config.yaml
head_dim: 32
norm: "rmsnorm"
qk_norm: false
optimizer: "muon"
beta1: 0.9
final_lr_fraction: 0.0
Below are experts of layer 4 (counted from 0) of a mixture-of-experts language model. Rows are named router (the router's row for the expert), gate (a neuron's input weights, with its number), up (a neuron's input weights, with its number) and show model dimensions 0-223. Each number is 128 + 32 x the weight over its row's rms, rounded and kept within 0 to 255. Numbers have three digits each.
After each expert's rows: a language model's description of what the expert responds to. This comes from a sample of Wikipedia text that the model never trained on.

# expert 39
router:099099171153098102119134106147103134139096146148155134143127144127147156113134170094132142109121059155112097126080121170136088122122118072103097153154145177111107172129120164163130114160180127163136081112137142138131176129165160135047111172136145103129071203096136113153143160140116077173104069161067124078145168099189090131088115131131201153155140150089132105122151105155153080117121190106134192197129090146095115140102192069059103105075166093169150112149126186095110055101109131129128170129145088112139153172157142157107126116133103118146128209123134118122065118094136183138172120176114097135142132165183190136149081074101074110151161091164137112128117152099171189086114
gate0:204121157140162144075111080103120208189124086134102187172091126128131144138116141178088137168147159102178108163043161157082143046115053110139123175091122138062147108152127182109143198163101167128127118151113104142117113128087130087147143103132159133156186164106127106129121149167200112142114101122125153041065126135107100146102155098160111114145185090150197110157104132167160170104152089166148148116129143168141141105190103131127133104141119070159174111154059131051155074115157112148116147155119137138154134106148122113103144160139116148113108179089174141084135125170136107143147122133138164096077160140123208116110138164158137118125158152188121124154089164106164122109106
up0:104118053026165125169122183100138041153190199098142109134120151141119098108163091037118111065115160106075156159176119157190149142135190145107133123143118131094103122110101058162114068114107086183095146079167138153117080105135155126156113169129140141110081135171129085182091130101081135109135148179150117144212126168124152106072099129107152136145103192120121117134153102124135143184075093106165118130111115115129131097127170117144118198128138116064118062150142096120086132149156130149101108061108107169120139124088132087109129100125105158154141148146106112130070129091098094091118085149169124161132128096127087134128158069102137118136135107131098161168125117168114137160183
Person and role nouns

# expert 35
router:109085136197104110116127118159127136163022125153114110139126191130120126151168149103177173112076073148154151202101120118154117149106105093129106131156100121176128178169161145127147157112193183172114092143178143125108122110190119159113080195152222115085108126081121145159185140168113113097196063177085117137084166086165157095044086168129116151134152137134106118105125116122098105095145178133158174115115119170117109113130105114133095136112184161117150128139166172049111132117147158108155165070143151121112114151150145167150090078129116067078115160124104106156105117098112125165147148147106077126137118115111193144149104059088092099099139101124077151129106151129144134089139
gate0:073194141146165160140072136141126101146150099095126135062097086149097161120048093116096126136151101138125127109129065128116110096106093102087207143083127186167134154166107139146082135130165117198136085067096148172122191126122156083184118133126128156145110100111147133103145129153074086128109185136114148140113123074096119140150085161096148172116106103160092080163215109107139139120096141099169142139145147127129171179140127158112081077110145096150131127060131151144120157062101074171137108121106097128151173116066100124187157154141128154086117150099195089101130142132122126132147171151077110082148170101135111128122105065107149137115149179130113076123138114175172132194213
up0:145144092141198192119130085142117116119101090104101110140149070164136091166086100144117124149111133173091082069062069146118119044139110081042153129083101175103142162109154138147135173171134125120146156069114125102140174187102116152150096127193095091134129124108157111129146138138150144157152164151187117121173095084140109167162092172127098162125076084124136179127161071096084150137143161112116103134116161119151135133235126136166165113123114128049129106138094133142124116065117140175138138104155113130136118168119129089105076108112153141107155126172136087149131125078131175142147138210126092107135168106108164147121066067132119111080167133125155118142071183163173145188136
Abstract word suffixes

# expert 37
router:135134160147114087102172106066114151140192104137144144175126092069111140122139140179155096135128089123078120183121151071136117173141124132115189175181141133160067107159071176157189142139096115082116183136148124110127131184114110099169119099168119109121180086099100075172098135129124109056095158112149105130104133056108126053136174108156149151134126110144055147092077155093147170162110074133182080095079127194142103098104156141140089129195116134169139107117133119113116215129147113107136141109133117156113143162051125099085120215095124099144110122164078119157133084143127070167142120128160105095090117072158118154124142116100165117150152128163159126106077098119150111092150
gate0:111137154092113110136123118092073110182163153123137152075100137190148135111181142043105125122145161108126145159136135065102132132095122061142131103122158126136122150141162118125085158178110124179151091109158151130168194099139131161174134146127163172111125172123112087121147084071061104205111116103153116122125125106133086135122154078130149187138096121175197128129083157154173132173116147160117175159090098155139127107078153146107117096130142149155159130155097158093081138109113135145163186150156186099094127175123108069109109146118135167141118187110072112111104133232131136126132169133079126135112126172155077088125070094093122127111123130135107110160066148012183189127154
up0:121139140126178099091152094179127130132122151086153124055127073128193134136132126122133140091105102122194162103126132103131149122161096060168120138127122130142163152133083118122103106097056086138136137135145111088117145152109142150146133212063203117067101103179123171118146103121124151138149139150130136193102110147140084121108154139166078046119097128138075103096163189127171068153064180105134199064124073141126077133179102117122119083130067089161106069139150087105165118129102112090139162118124120116100083111166134078178085123136155099096132105201137116143108116126169135180160178116120198079138127121120138098117111076146106109085083086088094102097136161108122136146170
Foreign name fragments

# expert 28
router:166164052121109143117118159072108115095122145149130142160128107192136104140146133112071168136104191144124106149150064079118137151152135143130181146133158127094158085033085102099194145137147092109155202147131080124106132140130141073153107111129121097158125063162156074087100119074110156137103115123159077122107085202071099111188180203161069142082109123136112116088109168089115126193134115116136114124168129110122111096100153154140143162121121076103097117168144158152111058123108060099120158163099118102114126158130141158094087175127098140154111176149128118183118123085149062118106127065092099067156131110108057133116173138112174085108122102134135111098131122113154103180154
gate0:170116152147131087090171108071107137091092138126151169154141186157139098117088069131121182098157141129113135103142110132160164206147138144129097165099098153141087112109119133149137078091123159132059103098109131134174148072125133144082135093092073125119120123135216132127165130108155106069158157144129154148181127142132155087181065126050139114141154129151045136086120086142114128157087102144091213132087145132135141133121099131178168082183142065170138133148102048115134117121182160164167125142153086174148139145170119113147173121083180183150156140113140094199141107134141127082140119189142136092182106081094097124138110122116149152146119110098076157078086118115149068094149
up0:114134116153146104172149140103166083122162122134152140152117162179148122120096133104109158031099124099141141061166139113089068181089160089099162114141150131133156141124179119132104151123110152117135139123161158100154105148194115159039118177105131098117139145142153104153158047113111145105088121136123138090131070112126088133120150164136096115126125113152098090083134075185092216145170108098182128119109198127139107079129113094162175157223114122152114143108143141133115120117096119172174102117113088221105151188180159148174151178117141172101119151141067135108144092138167108107127090152051138100130100117100108162152140092088141150162165174196089114134113133133168193110127
Numbers and plot verbs

# expert 8
router:149128159147069192076113147146166120147142146116106095162119140116138153139184149127118160102174096128128097160133159176137174112119162165139133124176135107092116166141209112061109069148129096211120110142134168144121138107139136103159109161079172138109114158170120162095116143156138166146118163111141131070193076164164103131141108114099147158137163115123213115141064133179110152068159205158131109137103116120103092097146078121108085142159117101036126088158136082215140099117144144097143143152088084178156077110128155193188143091107111183115055160086136108092123132143163167097089161118088084122099130145081145089113186131131103133156134111086155114138154159154133146106132
gate0:139127125145173127160141136144176131086096170112115154082166079123079093163153123132113109122106108135114110128154109141120183138115192147120190135156157147169093140099019068111086110120153151169139131143072147072132120034199140103069154156152195110137099126129121134138158076114167168179109102090117174131110110154142132136127131075148065187105128136119083146145113159110138106072097152157118122136088142177120177129132121156155150141147108170101162126115087108086096114159106126073155082144115082082131115102132181153181211125136139127113138091087132085150057119125120115126055116114114078142144120154141136189160133213174125154178070075113106121167128089121107131126109
up0:149153124158115169124123114153135158200175110121090106025144178051203161121094179096124127126142192162130123149138136132130110100139122075152109080126122149037111177147154170193163114095112077119128171144138118190099110137176140126174154113128078152109122131115126113114108150094136098148154159112174069170091156205118088094103198211086176095162113126134148130111154118049177105157108105134117115082121141119126136119122117153128128105153124135165157125133093171117144109080077183111193144104177146102130101164154156085118142170107119115144163103171161136122095147049175170097151151129137126127129079166112102093082128097117151108134096125104110137145122129069171099136102
Modifiers and word pieces

# expert 9
router:109081118099138215119082165139164078124169136135129148163160152106143136098192171124142174095176177105119118179097084093101160107111123073192107142186158167057128124160140126166077157143096099130173167117083127152107166123142159094153131073114115169102141171162060122099103153149077116152098150167145076119139116089124083162160073067167105164157148153107166205143120161175130128129174117091143123099136107108110097088050183133105173173125110134122159127128161166124084098154114144129099125153100148132157155081121129065107162164098127124152110135111181133131101107146093148110112080111125105097128086108156169101066158153147153111133165054176189078124155109106136134113085
gate0:065115135077109204133126137156150121109157236111122098113117135135158105101100123101094144190136185147160110099147167123134157150096105098109138093128137154160113124170148130091162147103091155179170114169192116204106070139107166154129082186135100138132120146170111143127173152105097155097161135092135134095089120190178153147101053120106116107113154133148147202107124169139097130103167091160140197103122050101139129118108168110149196100076082110098103096138103100058138128148163140121147128125095206133150102092163118158119102135160130139063153100145087126130116089129094148117201109103056100088101147142189161160125086145167122163104125131067116143163124128123107125128086
up0:113091148106143110154130155111101122134122174116108165123132104124100168090133153159115116183099165117150133110130104202136074121143131113087079193156098109127163185173128098137126198114100109137142149129086124099084106156072112089144094170178150166163174151138143122145049150127096082142118082065124147132102107131106175133171182171149014091147071097137139140087150214139178077105141144139146138074138142144116106121125155085122181162129147168144143144158149078155122175155131175082119121123101160119145140131155080149149177177127150116113158084179146124124125090148115147119150163098043125122103200106126104077129127150144149135101124165142187096103064078171157186150115
Mid-word fragments after consonants

# expert 21
router:074127148153133139087102119089118163114189156123138156115145098126147117136123147136113030145137070120133147097094078107104060113172132155044144178168136184071122082130116108150152115097119098086139098149155062157126157132133132143075109117160108102145196125138108100149111136160118145146110177120142080152164121131099127011173118113107118143105176121126120157164073141184130119161132073160125090194111183075125111167119127119183117128094151102196137131116135143142084147159078121068151139149107207125126139145114153124161127144109140105141202101142158080142074122119161091134127184136166144091147147106171068113116135123087140107169099112164087108165151079069153189139148
gate0:135153160190171165131115098171116126198123074115117128082130159107084137126175097124071140143118045126127119114188117172133156128118142136160108124140119120163100145112148158163171170127128173146094038112153128184122150082088127046126072086132102096126137155113173099108132106127086110107123127126132130116161121144073140129139088123176115079159169097146179227117134124087156125142205128104152093126098081108145108138160139121154056114109146124097111133108168168145129105101164166126098170160127172131135125074156153094134095104150118144128108049141144104140127136162124066109199135142192179110161155123129078112098160149108104118089169092148172131080109090104174162145033
up0:124134099105139141102098107115161114150132100150179121128094127171123096158149096043105145128147107089163106090130138144137185116159178018148149126106120125097085126128139085166120124148122166148085090087192125249135162087087154118134128059168177100126160123179152096168113115111103080127093186144131143093177094139169150107140128110135188101138161121190139213118186133086126124181101108113126084130067141108154127143119098116126107136088129118108114145119156110115159124152158081121112095124153211145143129049089114122121105144123134132166128075123127114157135119121110149091154038206149176102155149138128079103147122143125144140133165124159166120058136131113151202138124
Institutional and title nouns

# expert 0
router:160120105134110112110102113078087106053094067202078159113102155114116127185052154114112088171070169115131111103134108089103153104134117134122164145139175135166114164153083112080146110137182146071181132149193174106109087170140172102130141173147111074138153082117135141144158067141139145115159129091112095155122084171141087090102104139181055155075083158113126098158103105120202147154184128119134083093158171158131118117077113140143116148086130084131106105151147157124189084101130105100140105124094168093085119143096090137083102107131114201185159116106152142180113118112150076166122080128088161124125135131088105136135103117161113106074193138134127106133087097087108059093108
gate0:117147098143118143142163122164166131165062135096119099088055150103141134116142173133093148128060106142145135128062180135200148202105059120120101153170088098103118102111178144060195132128108103101135152173178100124157096087150111085129103092140124112111115139108069108131186108148096159137100088112031096116142132180077187168160097147127135119105116118109158112170081153156130123163135096123061123115117118123137141101118150099098131135129169146155191166131107120115104095121193191117085081093114158158101175082176113160092119144108132119066142115108173118192132179151129133132129138121117129138100112095169103159128160083200127126075092171150090141174128135083080134180104
up0:139138099109157102142093142104129132111148102083133127188141109169057093101080103123133094174098136145128155094102142173191083083088215145124111093102170109112131090102115169140119121143155129109109126127119176109138165127128154197087140072090069069124116139122163048124119124147104179139120157061166134113113144148082131094192138132150137061084058106125156096096149142088141142064080142173126090127118121119130115137182177154178162092101120122081110135094098128123087137077068138155159135140122142142108144129152133111156219133178131105121127141121102187082195114126155132110060148115120178145096194128052102096143151120156139146107127101143182158154141117187120072106121
Closing brackets, taxonomic endings

# expert 34
router:150124142089108071099196165087133153140114127078109121126081073192133129116102119174150132151208159147122169122063164098108086103126123094081099108139149076157146110100093121085132151108108103145165153064113101129124131177134113088127130151101054210160117146102152125101108152063163131128147108133115139099106148163091139139153164141152102134181055146058191093148134116043104128126155163155124135129162115114116139182106138128093162120100160103123155132127074060136132125153121144162175120114130062140120144137100089113138113161112187134135112095176115104099130105117138134099144147052175099193127167177128081153097149137239118117142153127137155113142090141197089130172098
gate0:148081119129178148145092109100179140124165097173112186090077171091131119108154129137095175147157170149124160113193066138120108127125105119140122121133083093092166149190161138100185070115134157108170076147151179181131147065120125142141137095104140089149112152094093189151092132107091131148146088149094092131095143143134123148093159110120161213091170107122123080073158074152150121116077124144136092181126107129131087172175184142162088103103175209154107102148103234160083184141151134119106133126130126141145107132142137112176115151122110108123148132115147173103132120157161130090118167110200170140180122128131108191093100108091108114132119146115126163096091121116206178197117
up0:194109136060169099154113124110182103164123158170129144150087129148130134085187148168140145143138101127086128173172145191084041138170096128165132152066121115088159167154114107161095132092139119137102067125049181068144117077171129089130149099141112111146149190158093164130054088142065148148139111154126088081138183152135084129128106140100147124109094134110159061096118145133135140129095167137151185148058069157137112095142131129172136171112157163171146107148110155151106196167109132169145133137137158151123165101129108087127109121106177083173170088098096181078130095157151161108103137096178099110143132146145140171134114129156117116092133178115147173103061086090158166160139
Career stats separators

# expert 11
router:161186089136135143109090145063079139069131143168128125133103123207138103180107142114084117184156155111166100137140098097119087104143117179149126163144119113139135071068071102062170118135138122129151205149162159168100157155141153086146123124142145093163149084143172076127081136070090148128121106111141097147162125165094099176190153175241089126135127130147074124124110150091160127210152103109141062107131114111114114103099149128140125168078142123107119105137162138127113087140124055079111166169096112100121111184140109154098123189153153140161173178148161155157139142109139113129091137087085118095160171103128056095112169177130148105112124088137145126158124094138143071182101
gate0:131098078141141130103085119170044110094150147131151139076147184085134083116131098129124183147213153086180132145064115095102154114114165166144163119100129198150102124108148119164045182169167090079109120136129119177107111174150093146128136106134159116097109168121101152112114136186085127100109134142125107093168133143163133152173144188083135130168171200097087163164204166133141118163091136102132161064139096086150074122156114130093085124138113135174182090105133164126111116095122120140119150096134066097158119126138072195084070122122100091136146134102212165146131127092079141098076168094154083106172082140113106159123112107136100153137099110092138138175139112157152121121099
up0:059136146172174165178128113128085076150121095085086234213103147101172139136081124107097124089156037105134117129129129084062142143114091065095153107130178157129162099112080086083166125144135150123098099150076128123123116165159121141118148122197156121157163091170161073120152095140117104118165105136106112079085086118167089115138137092086137120136065104128109139122147125100132134122146088182109106153085164142140124087125113122150112164092087106103155105107112171100110082134172102147148085144129159144131162121131157134173110113135104160181171171124189130127092150142197161119127137098150120128083168111125081062100165087090123110061093137107125161109071135124087103076066
Numbers in tables

# expert 20
router:141137140195136126125171126190110120120112173089121155111085060148143138146121059100172151060059196137126166125066125170167158156161134148171143181156077136163168160150100112119146188127126095123144111119139126090170113117103148133124152102108045144098106146141139111146153139073146090143166179148115103161123142136106185131154107143181130086147106109079196130201149105157119154142113107112079183059175090112113131112138076124092174117123140135082143125130107163095140143154201119135121134129185148139111166114170088142169143081139105127186128084193088162085141144180152089139142125080098222131150108144147084094162110119087093146163118140124146106107132175124079105130165
gate0:099166159106167146059162124057138168049116128188097159099156107082147111099089150106107072142134134187122080165115068127197147114137135192190159108098095096117068114155107194130138110110167096104153092121119107102131143118128097165109153121123196097143108107163100163096132177144167125093154105138089120172126094142136076099117118133165150098168049110118065163121041163069120095150098106127126110102116116153145174149108098139120116161126141133177164142156117127110139122122238155115161096187157145103128162116142124139202112146147176138172104112205113127148126126109134160143070149141182128091134151105128104145169116084158117123143130087158084096139113142162177124105141
up0:133094144139096118142180105099173168136143166143124110099167142136145120169085093143182123163133099173158134169103143200088144121157101131187153110169096181106115071149188107143131110120131165141093139087129137118126088109102127143101163097146135151188151133117131088118165084136170139035080196127128086089102155118101070122112141128123133180059106199097150114167084119071042158145143123060137116172169108089123138138087111104168156140105123106126177144117069159084118104094087104117147085056139085143088143108111138185085106155142149183121128109151096137100068147090154127157154108131134159133111092066117121223127124184105134113113145145138113155091094181101137099112147
Prepositions

# expert 18
router:123153130143130118127141133151135109084092096156144089105105131126110192172077138086080067162063106067099142152155157094107110047136148199125120138135101111169075082154095125155184065128122153144136107118150145115157100159118113119112132069190084114116181113149153152122139090109132154147139195118144134108121122064128136135117164132125136085098085088118100100144043186134117183105159090082173052153129171073118156136122099173173133152078094148134050131138136117095121154153146136110150079121128122140160114130149088149129064159120154190173155087083139162152180139092167097152168080163102100083091111150166106152152121079062097109120152144128159148151104072078120111112130
gate0:137151079078140124140098092099117184136116121142178142127069093155120191080114169127117122115117093117132122138101119127096133159132084130099137169118130079134085095084157104092180152130127090095163139109107067127140177128173147154129113188172066064165193116126153161141151114172114134168105116115119088105158107151140130079083076122157124079136162135165088132077103208129190115214101107098093100101180095086145129147090160107079113161169163177118163111154110114048158077105118131088126111156105164109141126167123162067132094119144160125130164166140190176150151091141158133144152104169145148115107107120139175139112117125105162133152142096123148110147176198095168034158183
up0:183140104120103137123157132140090168162102201143127173132130148164066099191130128164084114086105136122186117100126115122177141062110132166133152144166076096139077150110085072118141184138092098185103105111116119114149117075140151082177074087128140077159139108142140091125120136183143167179106116141149139020135108163148120160078157185090123126084209105136099085175119141127078135138114133063102083149158122139109149122082132118102113097127149132194122140093095166089106076041110099101141136155112076143115155122157174142123092157066179096102207112086119125167142128133114113129147167141176075146155113111089109138171130160098131115105112146156168140132167107117171102148131
Proper-name endings

# expert 15
router:081116090133139155109130118189119101100079121148158178156154179171128143124177158149148157153157122169127176176159134168130105116119116169069136155120125140069110127107195133143148156130162181120103052144107133136121144053151119153082103113171166124156128098138118116101175146138115125119086077139135130169124197119158153124133107155123139096145140101188113126077163160166100102128138147116135129185133120066141159104117094041137192107101169158158155114095152174068129113161107155126128159079135195106124179110136169138149143099120161064085163116147110140102119102122128171093162140175126103134152100149190209177137130137135102134160165135164108139181208122225068164098101
gate0:150113215183101111090184129154093117147136146111108097174127121132142117160138201160119155197099157125197077117149144171127140116103102132128065118177107166131085121086168125116062110122135135133095164076129138112177082128162090104188075161132138144106120065124109167147077060104169173090144160113126173133131103128081164156149110139142141194156208169102155101094083155183103085098073154113124126167111134135136142156113110158123109116165121127140146118127151101143170142193143150091166134120117142180146084115154141197076160092131119073124133137063107119155158145150121109093163107197105117156141168160131086177135091088092088105138134120196133161164117065133125115132158
up0:082135149156167110177083118053173143105109090139168123097122109135115174123152072123146115091190175113081171167140137108119093079142146147103176103120133066097140133122154157109084187110142146148158151158097131145103164139079171099143156113132142137112099192151119126124179128167081083101117137110131126104155148140087095181138129122067143101118087124168138149136153112084138157165168117177135148116140119118127095147174144091163142151164148137119115117160118175125084110079135083130084107143131130155109181113169100110103066150149130217046094151130174079155145124060106126109055132071113153109127077110107171171083146140118118126047121170096109171042134210111089150112110
Verb endings, participles

# expert 26
router:165114059119105193128084137074152132093126082167125128212111159185164133127121161132109109114159177114131136184134088067100134167129169107180163136122177084113156128080084084129194149111142127118162182097179111164109112122115130081188080123145163087171144104135147090082078130060126157149113074140155078133158096144155069114151123190171052137087106145111114082113162113184181117164161124094175081117121138157104108142068149154162173143140173138140135134162167122155120092165134066115127144137104163044118096146139138112086114111126090177137122165165159106160159134103159132129122123105097104144136133098127114125115156175144162101059158108190135139123108068127146105153111
gate0:144132078157098193181095122108178146144137097161101076134157122164108128135165184126099160155177125165139184166102074158142164127166176127152194156098159124116130176125163059098123164144168122109103104124119163133148105187158046099160118099169124112119062083208090131111135133116171147159152107111144084134136162134177095164139154177106111126115142205147072160079102177117149120153147147129168146130118147140130102156111155066125129127151151198087115165145095125217148079122125092128080129072137128094149104085092132165091144129147105087157135216137150164117120102132112129194129094129128121165118123135141144121137130103133077135149136150165078199180141096122083073132143
up0:096130152137076071116143114175082123085098104100095127161153106078152121138071106181166114117105145126093063139146133118120040111105102130099118112151084152146117077150107154198121091095076149159178148139129122108128196054090163143105190097132181071139183167140145117116155127120127118100115161161112142145065087093060171094094151079133131159126157071115175128185120066169082163162074092124129151139114110073116129081129095162144136111154126104131125080104197120062099153146099147132124186135148135188097101115124128135141182147130155173069136069129100104129164148085097122100119160183097151121117134116104126151101120163101139148144131146122109105136179175082168179107162
LaTeX and numeric sequences

# expert 31
router:169160110092123084166103136096186107170093119081077150051091112124155125079161124090116183135171140186127084187162115129111136090119174109167157138088142123102176085133167135139136129113135126137170166140115125112116141071143162112128147168138158127137116131114088174167140123150131097124151196126137174203200088127096074194126166079085076194100135154131102107067139174121157119160167163131079130076147153140105091129067189169144121159112149134115141138131136137095098201139087150133212165118106129170149160134106141075082135106138136130135108126148090114084087119163127139160173157136069179149072155092153066126121152093136151149158056117135105140125172103151144152095124
gate0:145103148169182135099165143153128089117132084105123140130152116112102071123148134113149151111150122092130108090101154137130157088122123116056108137158128194137151144144123092123162074140171121144186142115089153021162141123119186217145085058134118106156122164126108184136133118114082079131074138127128168108132160141130073122133115112155104167138122139103127105105173182122112123143170133184129245150122124138135202157092131118096150141109124135193178134121101096140148074047118151145123100091140096097111219080112116132099108086144124114098119072120140122111106088142088115076181146123065102122147135119093081143172120116150084172126152081103161115150109061112061158122122
up0:124121113113171095146127141209177082110104123111094086160128137089145086164152122122160131077141158161138146020131094131153130103094154070114122154128140188141147187100159105141094103223140117141183106085101156092142136131179163136158133155117149067129129117121114194099121097131132131085154169125159154092150122142093107122100088128120123154155106116098094113099189124136109114164208110156150224165126117149113229183099073104091125185078126139143156157130099083124142117065108196102110108094147178117115158081107162160131122105117092127079130114115112177180148122093111120072177141154081117128122169132142047119137143121135108132132161143099127121153144100126071136114101
Ordinals and rankings

# expert 22
router:084167104144160164153103118147163122089094153118105159166161170149151103092145130138140169120170139150088134103119155134162119156087159181068156135141152158080084177122199090123072139152185180137134152178121149110124196080207162098072138189158120117079101151120115138145165157153117131172106102125186108136124090214157141150071105144130169132133147121160098098088171096191110102132144164076172142127106124073117115108181106133117139097112160135064126137087173089138087112136090135113134162140134184078100175134107153126119105106101096099115098156089114131177146120170105137141087143193138121162118100179117171143156125109139166144132147182102136133137124183232145189094104
gate0:102054147168095091116132117077101145123110132042136160101151106138110119111126132120060073118158146193153177140090069131139138142118122059140148115110101111151107142097160158167076139135133080088114129112155096098125102155193119097141148145119139107095167148130141120114120128144073096150066097100129133142130054131129139178136091142105133128118184185102100075114105201127073133163134139042117134164115124145142169119171134071095116139160161119133115122083175140166078199120098119107107110138118107110146169162094115102106098147155121176127097186134165109077101100163147098065078104104089048206123102123112099095089126151182100154108160093076095142089132143162149162096073
up0:145115195101191127076168108174110162070112115132130105121173141155140115094212092147110143082080120128112135135094121114160105159144168072133151120163103173157143165165102179119153137168126106106124195139136130121110061118122123138143136151095151170113113068106074136129120111172134127123111107164093113098141112123114157146116090085122120145118124195122062093109073126113115139117107145092151170118130123116102131145178073112089148146160098088094101164095151139123090045133143078125161126122110011105100157123098151119177110121071178168171081101173075144099058140160143124110107148087168049129149054136155135150105145162107140126151087152103157113113058184132109128079168
Verb stems after prefixes

# expert 12
router:130165091091116200096144145134141152134125132060127123161143126100140159072152119091106116147129087088157115135148108137109177084083142152092131129146179077112180079143116096105164111119059070132167042120097152166151090079101126095143133140175095152140108132201139134109102148101090137161142169152095173135110191086091163128155075125104109129137089113164162105159081111055071083121130147148128098110113103132143169172139101140157095167098099104108065163109174082136114180136160166157094142124132144066156113132105133126190119102102118195064084131087122106163109108105106121099158157081151101144127118110106116070117166140205178130065133136114200096092150148102140129176101
gate0:105122144144125084130170119077126091114096129090135105148147106142137103086100120147148120130105073130170138112125080164105170106094088091141069148137138117139126191153155160107108072055136187158126092150135104139108089161131111177122108180068129094134153166107166122073140110133125146064128107164129134074122095176129147128190121138136137116129196094201091160122120146124144174061105174171111135176165144128130070136100135118144105128129159139126144067144108155178127141176140081110160129149097022102108162127083114116123098104137086087181124093137035170163081124194119165123190172149135177108088144102161115138167171061142154096158118145138160118157124141150155087071173
up0:065132117118118133104119111087095117067168108071093121163145098098154113026092146110146133189102065102167122096160089200135145131118095079138092126161130127192136207133131120119191104056144150160122080141179108104128181152148120124138106147120140096146161115137117175096148105119127130028162145124147120081110161121156116094159117176076153116109161074190087155134087125098121136128105111137103135156162144090125086118083143164163129179117179140228142077120094110142114155074171117100165158139126059163130126156128125130064153151133106096134104105148125160106125142166190153121165159156105137130117136096163158121140177129185130080197097112114159122144125100176133140127156
Line breaks, table fields

# expert 13
router:160138092136132166153093137082159095135190127155131102110142101101130132106163122153109106170160136090120088181154137115057160125158149087108116159108089175148033078114048168175127111111102114098108183119092130079118175148125125143134113135134054138120108115131148075121113130136099160125141159120169171088116087163118141179168096098093121148129112133103124190110128163164066210081151103072145159153139183110128114104069144149116119195114056111115115123146170087129140129134090056069093079132108142188168123103082110119103163158106160163176144171084134159138127130157130081135127095136151133070093113163133097085115137124054132157158162106108150131095097115180113081091082
gate0:084145146170104167095138146156134083137096033089112195078142134136159103136177129140123177104149082111167090127166106103125157097170122149116183169137113107170141122197147116122154118080147134136134126131201156128145084134093062117107134069097111162151125084112086131116120148111082113126148184149113151155197097185124089191137100182100149173219121121140173153112106114127043130144171082136102111183154070151138114120105129148147137082087113099082179148148061144156158086090116149046181103131096117111157149134152113107128156129141104161169170063149112153136157142109126153158132119059131176120180158172169123128109139128133093141127162145109083129131098121174123152093120
up0:085099104161125103126097119108139079139130058165106093085167101145105148164146168078171136111167083148114095100165115108088103120181180084108145148121148113141125099158138080057100092081083129188087162127144124139106056115096071179073148116148057166110114093147150124177122145111082149133156170151144109136182123154140129112101115148037159113143120176135151117071121133220070092143136127120075123115158102134117129129121128143192126157123050082107188177143110144158141151080145149076173059111134062092154112110128103114167090109158082184157124087141113132090119113128159101099155149113108150145128157115147142104118136110139142105137167114114131110137145054146208154154104
Proper name continuations

# expert 16
router:112163096117130071112110104106121113116125196152095148121109099149171141103068137106100074189064195120126078079184062110098127114134118156165163163134126065142114076129076133157189141126118128092139123074077087105108122139148128172080108114152124091197141143110156085147083099155143141127114112093069126111095102185052154146147116132170184125119132120117083082047157145076144130199144105093114069151117189096125107127159102151096099134162130130120083088150155114147085128129113107110085099181130153210154129164169158158133132173104107123144115151156121128163173134100130104165107151104150112059133119114118142157123131133100078099113159069099114071099067124150163096113092
gate0:107088102195124112115131167128138143099092129140162098062179173161171107079114178113150111124120088088182197116127082076148142138143154131155098050114095127113160116133198109167175098186170154138057110133113144128149120115124134164133122113140119144123103131120113171164125090099111134110139101144027110152075157127176152158093067169137162103085098156146127060085138182053154143142143069112142161080153114091109161163103104110172101046136140173116152160093160090064137147097179095120110128106134096155113120172093083105153128127156087112141165124121132120153178135105123141096104154121121078149147082143135151130080114121148117100080100130129179127135189071113108191086115
up0:125096140114133159042140142215133112138124078154108173081151165141132135145168135101087116103146135074184122125088133088123167059110151136142105045184111091120175086115151081147076140134125110099135123081058119097144089104143173067145165122156110152064129112104083078129109124112117138084082122141115159140110085137128132180110092143142107182127108082102079111131125112176119142155181157148137138127102143045132097157081140138149099122095123113118056166134126100070114131125064107115179135130095128103131106063134113151146101093087074153122140155063125120213149095137102090156114103133141087154112109125153102159123114057084070110088138176127176092172120108109127175126161
South Asian name pieces

# expert 10
router:104150139123119132111100119106084111100108115098131088129137158124056124116083088111170092139093143111109142073088174146131143137117073098166076131103082162146156116127163105141104122100141094196066175166203139092151101201100119181132169132159077161103091086115112129145115126076139105123096121074073166162205139096125151130156140121116146129165050161196090150157137077132163116137094077174093134082117080169117123148137082131085130061150112099153123150164099178142097159132156122136093061115171111136131131131088085103167100084143143182103111163107130115084094138143162094131166109185193110190153099113100085114116106068097133144148098161126121125133078158157141074153170
gate0:119139147136133177088142140104144063153163130104131075088121104117165103152124141127156144071091107146135040106166095087145131210135107168091107126109144116133152121107143142105064094127188138082121180110107176103121103163089160064110137147175107170098161149132107214134064147109158150161100115148138099089125173159144091115185109104105147114132136097157106112184159095165151130146141137114122071136105170115136187131158107092133175192084100112147081080118149082141066061138167122147123074152103104148149112097091180112172109160110125094200140122151106174171139114151111083108109148100069122172103130146088107120145039198125157128139137100188107117122159105072111123127125
up0:138120102092166093175133150093152098157143154161163110100087172140156159100110185147145144166080123125119039139192100096046170123124131160109109092127120151073186105120101159145063124122141148062146133165139108146132131124073156119199133150169164119095123135124156119158090119149105108156140134090126113109143116114179115179144064062121132074104126168193167178129104132246119091091130139078104115135163186071137157094127121072105156163083117079136105096124111119113170202114121083164065065143143136145147107107148140104152070133134151136157194108140139128125172140140133077070134183119119132098137111172112117069121107131151148134124136125143141097133114129081097166132098
Table and heading punctuation